{
  "num_hidden_layers": 9,
  "hidden_size": 320,
  "n_experts": 24,
  "experts_per_token": 1,
  "d_expert": 672,
  "d_shared_expert": 0,
  "hidden_act": "swiglu",
  "moe_layers": [0, 2, 4, 6, 8],
  "router_score": "sigmoid",
  "normalize_top_k": false,
  "routed_scale": 1.0,
  "balance_loss": 0.0146,
  "balance_bias": false,
  "router_logit_norm": 1.0,
  "scale_expert_input": true,
  "init_std_router": 0.00657,
  "lr_router": 0.00162,
  "vocab_size": 16384,
  "norm": "rmsnorm",
  "norm_eps": 1e-05,
  "tie_word_embeddings": false,
  "optimizer": "muon_variant",
  "learning_rate": 0.0109,
  "beta1": 0.93,
  "max_grad_norm": 0.5,
  "batch_tokens": 131072,
  "max_seq_len": 512,
  "train_tokens": 537800000,
  "max_steps": 4104,
  "dataset": "wikipedia_en"
}
Below are experts of layer 2 (counted from 0) of a mixture-of-experts language model. Rows are named router (the router's row for the expert), gate (a neuron's input weights, with its number), up (a neuron's input weights, with its number) and show model dimensions 0-159. Each number is 128 + 32 x the weight over its row's rms, rounded and kept within 0 to 255. Numbers have three digits each.
After each expert's rows: a language model's description of what the expert responds to. This comes from a sample of Wikipedia text that the model never trained on.

# expert 12
router:106208087132138146079083148163115180113151145165145181142131110146154130148097125137159168110084111101091109141113080132104185151103101115174186131118134139005139158126110131162123088096128135131147136134102148098134110119124040129140121179122104143099122099159104143139137159094134139102098112127163117129070123145152174134095141130152128125143160153093113111129106149172117160134119121119131079103173130154072155110194101141149128147056088122098139134141041093151118074168105183
gate0:135164095165155129122131163123140144111162097096165115119124136144129172157103144076142144097141154104113071077160145133158106124113078105153204155122157098085061151136086155158101182087168112193159092133130127117108145091115145103121157155171080173162113124119133176107075105096172188146132148132158132157089130147181090122028178125210090108112118141093162136108141071169073115099112127105125076116098147128112087154148128080129130211108102172166106190146110096129152172117180164
up0:144087116070161119132133096152108071120136127106111124134081157125125127137154127099121075175164091113125121155108090173134057100147158110119083135153085135136179043129150147127181096142098097130116141147169157175121106108135177127135108164098146100086124177162111082116183187155139089129123162151105053088177115098097119105232164155068183143125123082184094039156132143126107144124183133078146145165101147151101125114096158126116141095189183099098105059126131128129090135153130130
Pieces inside Indian personal and place names (Narayan'an', Chand'rak'umar, Raj, Pradesh, -pur), plus closing parentheses.

# expert 1
router:131135129041116102134130132125172149170107123129096115134094132144081111088176136161140185204123110084125117124145130152130155143124122041080166098164122102124133049145118121147131103112166083102141081148152110154117163094140177146168156127140156124099155148092085131111137140072159123128119096085136106086088096121182131093140150115116117214130127111142148180191134095141091129107117162122117115114187105098114108154123069149104111147092120086133099138141137166064143162063125138
gate0:143126106131186153141114101093113080141139046134125163127123162192114089122155047156085120146127150142143122151161167137148145139101054160128140147107139114154109119141144094129188096083222121150109123123199118093146148057104093136168145050144124118162139115149130161139107124096109116150149106095117083102120189128141085147134167109172146075125134150161146136110151063135156180170148074154147054115105138113143148173153108161108121125112094132075123117178108160092084072086120153
up0:142117123115194131149097146115129087112164089151120160120122152183130111154166071146112102152110178113131155156159166146163163141083040183128132153145136113134134075127155146122221078104141126168134132157181140072154129069122069121146092096127093131125168073161134199104112126146081144149158123130144086116115177113117105120116155131143151065147132133140137082136156041066136135142121059132166113113070104129112151168141118197136118105073107111067101147139136184099091129090126145
The word "the" and phrases ending in it or "a", such as "of the", "in the", ", the", "on the", across running prose.

# expert 2
router:169166122173147177092118133094105120132111111113124145132210114159116081231115122139052159071119154139090144110063208120131066089136188180157157123110099118101095193090124132109179130152109145109140166075129112113180167155162150116124177106152082175162153097128129134099098142164062133162105177095066132123086090133078159137201136133132183079121134102120133105113081170132175196113114115148185149128124180112134141128155119108143166114155124101078150160089133112149078129091132097
gate0:101112108088085075066175122062150108135176137128065092136180154125117181110127066125121150133075099135123134193163123190116135103159136111146114165095132165143140081174085074118149135192083127124085135124104161160090114146124061106128152149086152162120180163090112141149101146121089134123108152158189144199135151122169175115116144166102160171110143133162109125124151149162151138162129096076091103152101162132081164111156133115140089119122107175129099119103139136106154149106123106
up0:175056137110072042109142139116131088130176133120112058104144131127086168114164135123159120149116103129126070179168091163149124135162137104089108165140139156155163119150092147113176092179127127090126129100095156150094111170094037158154126154138134163120146160121122177122123158151097119117088160133144101180132150130140179134168153186124136155131128180126122103091137175141098149164147102081147094099127153157097105114141140131148088158095066148133105128158127123149128147069062106
Periods and word-final pieces with a period that close sentences, often before a heading or a new sentence: "final's.'", "January'.'", "ed.".

# expert 20
router:109113110147180147113090148110119070118126094153102149167168091141132121104123128102161160080121142129208130135150103156111135086133204151185129086108127128098154094152146127158198175141137098122105111172100148125071167159149164108179184139092093106156122103167136126188135134119071218113151173127118099160080110200083141100151108116125181147141130103182130144140159166097149071174134168140162133128147157150187124103097101147104194092130124148098113110132139107057105100092148160
gate0:068108165165132110146152193117155141087114120125150131159133168074152080115154159116136102132091191110172113094148139177151116123136146089166154122127123192143110102162173078126112145138139102053129143089086142110151137153114127167162144155105163125201099164108097187059126177135109100059165162179132169147109093133124111121098100144112139122119140130110159114079148082154185146153175119033153159153170077079114116175151135175049132121131071160131141149107118185113133144153104110
up0:160167138128089130101107129188171130150118108097089153093060092101162122114110095088151150053064113136141135167140102170128081144098179179092162159201177091145112175064103106120142160119129140157136103142176153124170133121110167142119107070141057140095171137132165113117115126161177151115085117130145091081108174099105061143170100147184101123127097099164135175135152132137121134135095114163074106116156064164117131075111131074118140173132133120128143137081118131109147153145097095
Word pieces right after a single initial letter like B, T, F or M (b'ig', m'ax', B'urn'), often in music and song texts.

# expert 15
router:123127126167118151148173164134129138094133151133183113100116132073130105124137147124127097126117119215149082180152109110121140170156115174142148136094123124120069082108170142132132121063076145118104120146140137107135100180121093167057136178094153124169203106187123152106166104110106102165111144125128125136185063123148116164159136111216116066118159164135101181138074117142202192146174053115124164145167095110191135092142091150150123147113124168162126081095132116147166133087105125
gate0:111217173143156108125131104071166126142128087150118142124079138078133069142124154101101109125140159193160143051134103069098142108088133109145202199146170102105096120095142073181139157100142161111048142191123159046111093149178157161103173126182126152139111128090121093124088088095210166127124129135141179155154072189085153143117156139110150111101161094141099127180138120043121126148090127194145160106138091103126107160121141164124123139092131137151100132183149114151120120100114120
up0:193047100106113102174106148144149087090118156080101124136107125184140171104151095129122212120126137198106090183096139144078122144133091182103143088193112170158124142125140144163132114148205093129174118142149113144141125091081140113152066145091137093136107072126151187137121102140149138052178098162113076151167163127113127137142105162127089170164134151126114138118174134143118187098118180159147101135171133068088088142086106120179167065144192075101178085129088119170100161135113103
Pieces after P (P-oss-ibly, P-oy-thress), census prose words like household and "was", and sports results tables.

# expert 22
router:141126125186139076167135162136129096152105172122145146121161208125184102104116105115110082118102120142118130149124103120153174131126119152143134115096110216154167146116168111076143124159072144130089111201080123103185087164162115124191093106153147181144168071122138140138113155125084168053112097107120136128186145135189061082155122076089221169076144121079141128099175126186091104166120105146131094127083175143095110152162168101126123128126119192112153111107142070139081141123145158
gate0:097157118147095161133078075143106083110137104091165181175113163120104108135043109150157133122160171182123155124130123161128204140092143148095132159111189105149089172091062134130126071156088134092136094155143138150093135146112144073112121155110100179125118177127158119098169121129107128056080151083119101114154086098101067109105169118147118187105100130140190160145141163169141138119072115152109131173128091133117133168112116142149093091076174107115097142129122158126116138137166175
up0:153143127124092134122152095105144092122154067117185140139113126101072039121044084170223141080108178154171172095148107074144109089106122164107130101121161124150103130134185130090108119126079157108080124120090138116068044157092133127118083162128137168104127167144133169171154151114137089180059175115086059111135188123135145139096151152110088051131090159082158154147115103160148107110127092127109118169101163106090132134136128118108156122082148125074074092176146112174166118138149157
The " | " separator, dashes and semicolons before numbers or dates in stats, result and transfer tables, like "28 February | 2020".

# expert 5
router:157087090121105117154113130123143134096133200101069114093076144123158106183113083138132104133118129111096164093158107111092085124081164164118086120110115102184170149160088153112095152149082114112165178093138123133092146053134181121126072111136154131154088125123175145131109169088138125167125088140152144130138095146093151151129130061127119031110162104175139068113131139113109083123138133211127135096135183154116171078114191080121152118133162197191105102193145141155068126144083113
gate0:087061122099122130147117137178148097081102187067164145125202117120109126084102099119155122169110100131102151110112109143120107162161179077124196133136106183089147137115142152162162086121104149143074113104119142091128132180185159180086096114142183116121121083136125149136179145119138098133160118130105109133168137081090177125103075190125126099186136124158111095099086097063137134174187136086102150146093165135163077091153159160161129169127127157112109110099085164139106024074083142
up0:177094119162141155140130113086160177136142098139124153044170058072127117168124086104077121158156166145110143098145148130102108113174122118046060123079144118108154077084114166139105117061155158135125122119106108162170093123111055136195107123157118191126111204108161163135152144174105110133173149149153147192086171138174163132158148120076103146123122157064152142152132133137171110112170108092118087163117124052146202142097109054098113117145146152126089125070061137070127071083149180
Mid-word pieces and suffixes like -ing, -ary, -ive, -ful, often right after a capital A in names, such as A-per-tura, A-ut-obiography.

# expert 19
router:066118140135126171150168127112085138123115102090129101169135074138139183179117120042148143077131131139106136124108131140160130164076075101111159143151136194114102137081123139164109144124170087107088119123156197154145114141096136164165117086142117110152097179099134139107129092127140153101132088184164122127114185148157128132166130084130124096156104078155136133097161128171132105138130097098150139169199135107168090168113103110171095143138127118131146091134170114123142079151182066
gate0:103164127115090142136152155097117141109137156100136120119145109091131163121169116208153140137130179104086109117104115154177094125149074107116130127083118112097190160159193145141088176151189121162076152098138161129131147117187160100071165099149096162154080172135154157110133092152134107152189109133206126120155142121106131101134122134099167130063058037131132103170189109163106148116080200125172168134138122142135173142120112127106181156104136089115170097134120177084140161120168150
up0:128178116111107081115161097123100131107101174093142167103081123089120127156098123178149100150145133141164118146101142141097140175077126148137120168121100166126074125144124148083107123128080140124113089094124145186138122154152133106141066141218144148095153121085173098124140169081122167100067122126156093170105105074154072092092100148093150140128140139172142203116121099133142157099124128136098158120142162174114100123125128148090035104139162135109050089183076109130088140152141108
Word pieces after capital or lowercase G and R in names and words, such as G-erry, G-ates, r-anc-hes, Al-Hil-al.

# expert 21
router:172114075134149146171173112099152139157179123111157161171160142103157124099197123217121121068173132117121153169113135085131134137150067152163110178121146157179133129154175133112154132157112115117114160040133137124147110095059099090119162172106095093174195088145139122099133136153123100056137167170120152189136139124127127138121081145094125120097174150156134142116091144166141148128122107072126099116097122143110136180195117121139158097146134130083130143104154130134152107129098109
gate0:201110146079134102155162083102114145129126119087133154163144153098150197165183125159166076128120143208099139170139159119178136114148134077175086169209144142108095118163185143097123097176059138135163129112157121155106117068116109048157118152148141117104140104098138122087113099125151161073156158119132099147096102122130133177079180144159160070103134142102140163116108093115141124052101120118103103104117120128155139131105111099196141169156070136110078096180137083150142105148092186
up0:117105132111113166116100180151101169146109117164112144169069087107156117125111130130141179109181055128149108114109072133119086150150145186112153072091121111118106114141057134152101155125162163130137164113085161091111209155175171154097104067112138155128100149123202140143190134137143152165072089128148152125161197133127132131142183102084094115125125157110145107117137174137109149175160160139115099168134171114096106133131124141076131157114177065095177142095186143128097127126175064
Scientific text: chemical and protein word pieces (glut-amin-yl, cell-ular, acid, receptor) and LaTeX symbols like }$, = and _.

# expert 9
router:132144146144173125044121121128119093095160068183154116099169115067130133119151122157135080173112112108173130165151191174125136179130176112180145134130142132099116072126112137135138132110100132155188099208104137157119127185218093140135168157172109177099129138139101115123129148139152181152138153181114110103205134108103161133115098149187153132120143132170077142113156135101181093144174123173113114175072136117209225118158034108171117159145129083177152101110104103077130146119138135
gate0:128145112195107103075114112096176101107209087139170104118173126092121123106081149150091122134107091112139204197138066140092152137132169149139136166128125108143133128130137119154128156140193072103153160128151148204083146139120150118213138091166106126105141157128075162166137109233165106102113060118164148089125104123096086176111153073168075110178181079129155123134124118133156094078171092137154077121099075113171155097146149155120169152136140126107156171126133137154087112176120117
up0:143150123140109114143165081097156100141184088155164119081107110118106123126111153156114103144115132188170190192125134124129205109109162164099108132098148110099122120113142145096125154121126131122132195115078137159093145118165127159153113106149112129179091145117064165186150132166139119148096062154129088152111118114101118143111088137158069120167188132134104148123106119185147124078187061151157139145112121111164170096172154128083139169154153131068171165161141123088116129124090084
Short vowel-like pieces after single capitals in names, often Asian or foreign (L-iu, L-i, L-as Vegas), plus commas and digits in tables.

# expert 14
router:125091105139118139161121103092164113113110094181136130146146090104130146159141087140079141091135155135180123083133060136149035139179092160147106185133086125155126151141125160126096109159154165099119161149083120140198129198117150117149083121090125163155126112155183137133133187143133127130063093137147119177161110153108110151105109134070130148108180162138125126109124128122140115137146079126082154125171124163164143151124147178108147113157149195113214118139088182152113108142106136
gate0:101110161156072100065132129129090126137082087177106090164134135170166152145199110087081122140129148117176073155123110151144160137129097135160109129115108120170101115206130184092102126149118107153145187097124065181148151151124113090182143111176160097082126129082160073152145138147127105113115059145142176117101117093161094185141144160104089139111201105090089139155130156153077151118088141116145129113123132143140184130124128099162082158157155111130158139063064127148166118100158096
up0:114170182107081089096095129138137112102083109160082105115123132129140081139171141095089130111079163154143087096139150147114093087146117151147143183067106129109122116156131155126117084165147131123129176098136013159123125105170086113175075068169150119077101105092195076164158126131127110154099072141141178134154137087161103167094097163091098139157182094122128120132101150181094143174081132176110131150174076137134194129134090116159101129157161107118151134049098168151146093104135119
Month names before a day number (June, September) and the "| " cell that opens a table row before a date or number.

# expert 16
router:066126140159100181142124184112090128171127121099173135184163114176147139136110113110153070138103134124092134105076154145146096097115108143203080122150124104083129156133147147154087152137145136164084108164139148151148097150149103107092102088153117144114114091123127129134124090168129102181081097137106167090111157110139169128065114089153065101198095150140160091055124111115120135105146122131127146143130136211115129103087150100180147083178148125153154171107136163113136104138109155
gate0:091140086158093140163068136134128120147101159151168109126148172088147053159097139117129118155124085134131102129100116188116136088100114120102090115153118120158099059090161161135052169106134104164106131093106108126115190188076034131209151174095150193103126131065084057131129142102179120156142144124110090178167108132081168118098149156143116158125111076111143113148141230109113137188082145077106118128110110160101125089052121163124126125145139111114104167067108094138129198111160098
up0:143137117156148143104153126062138154090189084099117130094149128171126152128123107107122115122136225127142105126109163072116177154095112178180132122112183150062143155144110152103101137140134140128189079132131139127106065089126170123069081096111119087141138150175129100146077100115104124175065123099181151084079109151156083111139135128127123083114096143135068175121114072140159132120139127108188170137143125121127158169190133113085115135121152141148146077163172147111146040166122177
First digits of years, dates and numbers, especially 1 and 2 in "1990s", "May 1", "2017", plus suffixes like -ist and -ists.

# expert 23
router:094119085093129139134188107103083140134159202085148131095125148149129120134138145114108102100179124116146124134144113140144122111129115112153066118119119173119182137158110120175136199144136157139145198119099145111097160142184168128058166092170145113125146164164130151129058103122126120099101097116099114115115144123114091131189128149106118083168180138150126100099101133085068119113143179131144103101120191093148171139112153107154134171093122117192157064147114176144110122183118156
gate0:079092150141112100134125135151117162129136173132172153120099155130089090121102146109097121135137132182178129097088145126162126136140163134139072158118141090129136130156131115121103081144132123113100117119120069167163123178177102138136125177149128134110105153155150133117131155106116146063128109116172076161186106152158125127084157116098088108219145151153193168150151115150106138073091121117162178099167191115138152128072142160160126092150153052168084084151064227195122124145095151
up0:086161124112135132123189117189098095101094153153104184116082162081044125152074142119117095127162135152169114084086161182148137111116127124137143155100107093124142094134064136121124086150144139121136124119115078124112087140139072136134155164133106140169067136107187155111106114078129124142121085178103071152146060168124122105089157124101116126194107160171139125158132096127126152063080126127161187112132129102153145209087134139137106085106119083113120089117127204187117191149099135
Word endings like -ions, -ors, -ans (Me-ans of qualification) and " =" in heading markup or equations.

# expert 8
router:180090157109141122126143135136129183137152158082120091105125080149073122158048104129128131182133116174161091087107102104164127108160182131159117104096152149215135126136141117071085175119057146156150103135161073137116204175139111121141102106119153140134098174093171108081138094140093054131154197086107135162116157139097120141126132180122133156123060158095128113133177155118083111116085110112112127112058104144135081094100114128134105111113136093130049152153147133174113089118149110
gate0:162087182143076172099132121142075131076142177130116106125105075131138108168128118075113106108125115192132153076110127107108145140131159130189145101141204145096128143135157137132118144137124090079148116108143163154127079211134112133059183127117145137091192154137091131134124169126140120126085076143106129140114134162149116135138108153141119149137116075150107143115151135133190081076154227141121193116089160117150138122052109098139169111155178159133090173110039107128131139164136104
up0:094137084126158129172066102203160161094181085154116115132095179118114100124197139121083117104150105052096087167157103127082135124115126182138107155148066121132108044132132128121132138214123154114138091142171100151146105115165149090114160172124169087151162098112107128126153101124130136088164137106139100124140163152119172166141181109131119144146097102134147112071139145114131165126084049105095164125121211134090096104113142119144144150102081091115190073102162099158133149104082121
General nouns right after "the" naming groups or things, such as family, film, team, town, government, club, story.

# expert 17
router:139109113196152235092121087215143135084157169146164091138164114154163124112149090133187089098149149166126184111160116089111075096173130159165114125095158106113113139145120183095184114127112152146127178110137144161129118143157118138110168121147119127116085083124161109165139098208147143116110128188128193178097082150122174144108141091163062102136165141177115108090090137116168123160124129076159141131141131094128183091134181136168143119169145179126164160082165131116066100187139173
gate0:118138123159131172101134097144163104126077188133113084059128074160160126122143174146151151104047137121164118148106104140093126132104119090141087160161135067120133087097125076154105144116156189136147087177104120124109152197127090124109125140142135113173065126155160113099176174118131101084128126102132125124086136149099141172127103139181077092095168150097142147145134140142146120074138106168139130163110105067087149097111141181123143139101129129100132154148131149099085133117133156
up0:120181135157110140087112158143161118093088142093145106099101095110137173090102158175131101105090108125173146154121095126092168150089114090136073193170124093137196132102125084115125158103144185119146141161080085094098123163116106118146106109094096095162086087133205098087161113147094174089138122140111141160123098140145134160114100120168054122099141181147185083151130168162136091090158065150145165146132135130046128127084187195156104147135105149089185165107161150159112113142149166
Single line breaks after table rows, headings or list items, before "|" or "- " markers, plus a few verbs like was, being.

# expert 0
router:116132108177135118122181095138106130186095124096091116075095143156043106117107126119099118112089169174124138111155182072107131135063099132040123194078124104144104148165062111118113128168098215130119183120129097108147065116103149068141065188121126140159106122129101145143129099131131112117131100133136132129186139130132095114163164137142146114127109125090104114136121119108127097133101103101169152201124071107113177130120165067096111126202117126166150112151096123154094165169106196
gate0:151149123151135173141104047083083128105160157091058109116127176191151169170154114144106143110166103135162104109127166168097112126147130117122149123098100146129114083131060148136161158082125198117105122087120122185162089098059139089103162162168168133156157070153150095087139121092162153118159110164128073101137086100113083110075129097154197111127163144123121134131174092169084123132140084150149123131087082081130102131129128152125063124133214097123120123151117135133130090166109100
up0:137106108176121139156196107097208156148145166208172142179112074107117177136150116129101141118151133151158104163080071125127164146102076098150055121131179131124103141170088106108109166108137114127086112147141161151130151059125102145130101062155169117127141138123138162153126136136104126105092116150067143084173170200136104086097188140067098154154120092096063105169087086150101155092166088126139126090123133161122104122164146113176166186117132100159188129082162065129121137086175112
Hyphens and verb stems after a prefix or start, often in military texts: re'group', re'press', design, develop, attack, assault.

# expert 10
router:091132141125095150155144129109117060153149164140155128147145110133146134171118133141099150100168134133088138159125143118140122131080129166169126122081121204172111164039156116096134087127090138130103177119079113091143174129094105167135124139102129136089186094105111148132165099159166150176112138146139130157173162176142138173089100144109158154161121157107141133077146142054108127119163120129143094204115148134163103140131171117056176126111124143105125148116048095080143104108145122
gate0:101085170117121151131124147070152124100120200125136133161108112184112102125160127129134111158114158171172121150190164119126149080148136119102074167162147108184144115102069050095191143141116119102133101111135151187131120115109142148092148130153090122111122178173086221102115190174083123113111124139126105131110147116119086150077110144113134138108149130104176168130061139160143191160174164109076155148115177151118115104142193130087100148150166116133136102201092134122126119076064116
up0:107085207144117104146105141099157148093154144121128104134104142137115093164135137125143121135087152181150114094169148094116132106179144143129081125121106097217121080142126079115176145158137110057089126103149178172077084122099114175095129131104115084079147159172149184119136186151125090142077136150133116147150124097139085113095132174083161129121111106116130128146046132101168187205167124109103148105121233148137095108186166120105115155143164120126170117131143129121144154086048110
Opening brackets after a name or word ("Spart'a ('", " (born "), commas before dates, and relative words like which and who.

# expert 11
router:165151132131145174122157131143084104116079071119150154092110162136097096152124198141130150143161090133177124108143161112067117112149093106086130128163078163100135116062171142187174077120098068127135085125209139117179126104123115164143149176109129092193154180178137098139171131136191117110084181070183116114126107118122114085084126141155096161066130116092174114164082114089135151096178158132068163138149128151087125118168137140187111137107193117100099134139108113156150159111116162
gate0:154186160105165132098101116105150115131124174172083135117099107134004165102227115103110098145110106109083113115112188150174098133113130122121091142148064174091129133129070133092117174082172068146064133165147117157131127151148104111125097110159103125107117099129173147125124182114084140158123174134161153176122155152114105129098168130207080112134129097095109097174170092117125141113119141135160150096149145115093125154115135114106147127107088051093083124120085167064168158108096124
up0:081163128102164114115096132081156168089167147178074159099108136148132173111222160107128100151120115116125100109139131106160148118170132161120137078140110123088106147143049170125108193121153128150136117126176097142115102119151107092092116153115211106147161111048167168159142107168173150062120167113155141213101185084144102121080126135187098098160144103113159125173153132144085146072118154191138176080128139109097185149086158082124141162085053092088071183154149118089156117205076091
Field labels and structure in infoboxes and tables, such as "General characteristics", "- Species", "- Place of birth", table separator rows, and colons.

# expert 4
router:159115164185118053117097091159185102075156140137115124125104158140146096071127137048126131064139084108092151094102124128115106108101131138104120108093163088090143153098146134074084148118113171191095128169133117118104113075088130094036070107156159154103111203133117122151049106089140140145168157136145097067150135099073101131091128193147108125114086088085086115124132144097140129144135183120140183128118085067153122102068111132090112149185110139144122118132127113150134120202143077
gate0:171168143153149141112137155102088082167076143170149166152120168144117136104164101127100157159081178055098163170157130096112145152096114096088100198117159146187093152085174131147067105127159130105144139069137169148086152108150070113083042104149172126084117079135115099151166135113067125118109081106086110109171076083129137128105146147143175088140121101071144140110168118076119131162174091116131127136126111092145099139121128103144126139162130037067133140127144093181170123134157101
up0:090154174174141135118169057122120097181085149176079189148107116119075137100138113122128165091114139077090093158150124078107145107094121128128109154104167085128121160097136185184108077124081128149096123121155134133153145108145103116079081101163156123123093056109098125163101155127033139143128114116071104067099135155079117135149169092149134119154148137095155118187141179116096131136124151093130147107159073085101116155134099151104123166145146067119142143106099139122154142133157125
Prepositions such as by, on, from, for, with, at and as after a verb or noun, mostly in sports club and season prose.

# expert 18
router:151187210123124113140131080127062119094115046114095145134128121113138132084139180129136042098121148122148166118152169125109150138152140191081083163122107125148153152159128136119085123129169151104135117102101112096113085142162090093109144150145187103085058084086173082105094105158095120088196151141069114089101108103124153179104132161085187091141092167148156124127180115179092133107108050166163128065123144117079141161168194158133091148097140181080124185142130121146130123135134101
gate0:079196067123079128110131188110141098106093134115111087116115116133085101173157123149134120106125120166131081149167072142177122144158152072156137150125140056121098123146138103136092171109128169100098148108080100161096085148139138097102157110145182170195150100122081074179124164093110159168170146167131120093089155136142166099157118122106149064166116135144137089108193119144155119155132120098136106196116156093123144114104213127168111114103041129096103054131124164117179120107143086
up0:143070147151185157076130090111141128157145138178043177110127164148123142148155152160047121174148151064122148109118161065134145117155129195124089140171152111061115162141097082158103120118112133166126116128172185138147111130126151090075145142106076147092167187058139101141146139108149079090128100180106139107160147129100128147096119169207179171136100159100141094142127095120130093114118124127107164089132105109158084097088120124153159220141192138111087179089140144108135125161122146
Table pipes " |", often at row ends or fused with a header's first letter (" | S", " | B"), plus semicolons and colons.

# expert 13
router:077071131127093152190089113141142113141096092147156142131079131130189171180094087127130106126115145140069070113138126107129118100192122135135111158179124088131137137092162149117142144115159158125099147089169185118126071095080133214072028082105111122163123137163104135156115146213091140140149100098149191159150138079174118166133135074151113106138108058131117103128117128167159094148131142116091109122102085129137059143102205100123121120130098160130149146136180141166166179159131123
gate0:117166140186125148144125131113113124168128088156144132145100115133163169137177108101144138085109160115109152115107115153123139096170139157177230122140145118061071106134128132128159150124181146105165119147108127143108109063135115138145142112087150166130104185130138104147165147151122148113123101072150154146151146125143122156105173137101121128107081095116089177133074083156120171170073070098145188087145122119133072145128119129156116146122098112088138125129162160127113131087129135
up0:116139133190172111118142168094114165128132166135062110083150080128118161142157141169136121122122095117100123091085080086081134132120135130109089117141173166134119154095134173125117134115166197188086162106082128163153149114108115148130115110114104121140099095114159136165102131180152117127135121153110163137130141113110186174108146096228145188061124128182138133123137126132099182122118134130152183120120127171151130081098112143142169173163093164112120145033133173151136084059090153
Word pieces following a capital or lowercase c, often in Spanish, Slovene or Hungarian names, such as C-and-ado, C-ank-arjeva, C-ap-taincy.

# expert 6
router:129092134122197131124127142114139112055112173169160125157175150050184201112188105083101098149158116107118161168171100181100121149150106133166142155137100122103099180152098040087125134117192085135128090162104185146119118137128130096157140083134053098074138082073148110153130149170151099128115140183156152142138178099119087131131140170055089103163113102091112144094102130100110147126129129125095090140106166136082107151133121161144173133134122142120118136098189090157232121121162132
gate0:224184068146099134118139173097080208179118121122088087142139136079116136086155167069104180180154129141082135137137098064150098094091160125068187133121128133138093110145067124137096142162148077113144134125180099128113063108150093111090154142140117131090144141084145162141121124125127148159126163140093065102083130155173151073095115067125156107133104144154124158115106167112075165130133074171134109109121075138134132117106115101163139117161133143135097118114166115104191116141137167
up0:210139151133128048126140179147157065133118053161087090110115166074131135083164150108163115101151054177091182124077196172128119135100151136149142098118105101115121155130116113154091110097104089150116165162127118118160105100122093124146147152138133137087146176144178116119192075136159103172179064149110132150148131169129178111105145100075105151113166117086126137149038141138065106138116155128161178091051128131150149135123075161122174102165094142128051148092104110117087130118149101
Word-internal pieces after a short onset like st- or sp- (st'aun'ch, st'out', sp'ite'), plus colour and size words in species descriptions.

# expert 3
router:112162114168123135105077134200138158129191139129149157132138117123117145114091162135105101163111155116148149166119131123077105151103129111134123113131155121062085151177156198124134107136085076145102165090142087097158127101100154148139189178066069076107101121134120100122131095164163181168117104172081134148124140099159150099094105073106066077114108134150111103113093127098131153139131101130124109086132099174173109123096113170073099126173161083066138117058171113126091145121156115
gate0:149159206187156117197111140181138137082069186102110118077107088065183139104113062157107145152104136158079144113110160165112129182131146125160085116146129150134148127171102127174178150123099155148097172183106139110127184110160116132117161144107093109150124104063154144171128122161148122141160203097119133216139112123128148130052162138141128115100076144104100137106158095139093109082085112133145139113179139165153111143119170130088119147163156164150108175088122113109087103173105154
up0:116139109214166165136147142149107133083149182144130099083066168074170121152124083108122087205122115161058113137095141161139138177068098104141111177109108125119159131130125129159143101086159124116145157118106120097163172112151110140148172160130121120107145145164116135121161113123122079135098146122138204136119151149107136097055148138109094109119158127156125103095105125153086095101091116124157170129141091120116138150090096127105165190128158119164091165119110125107149117153131137
Double line breaks between paragraphs, list openers before quotes like ': "', and word pieces after a capital N, such as N-oss-a, N-av-ajo.

# expert 7
router:144146166154079107151121106161126098145144124149117085115149138100156127127082155141142166121121103159182099189108093103189174131139153145130104117141162116199112121060143092165162071171173115098126130108072107147069118123118059118064167147092159117111091169178150145181125189057132133139178131153132128195121163109092120109123081147155139089116169189155117075143112137068199162124088165129104173115108176140148094097096143127131123134184147153132102102137137106123129111137156080
gate0:082138092170156104120120079084121147127035118095121164155121087181108149124104131111155131139107193104128090104122089104097135198132115164150152143110166098071104107129151145122147119148086087154187110111143152176052104106186169163150169118154151107106131112097200147073083089094126132117104157057176173149147108219133108136104086125102133119128095108169091103162113105164085161143112081108115116177150129160154130146160125072148118131173134102131105150126168135187096137112070194
up0:163149063120119121127123119113147116131155084173151170118093144106116125161123059107129129109098044122131170135178155113164123118100160153110095093150087105184102075159133123171142110122148164146091130142132087096180125142148133088166105148074082158142179163199102142183142227170140177147110130165096097078135149099138180128129175103157126137138113131108149119085156169112131071148065121167107149134100140130155145144127116122138129134099132097111095140093122126061160103124110116
Later digit groups inside numbers, such as years (15-90), coordinates, reference numbers and table figures like 000, 88, 134.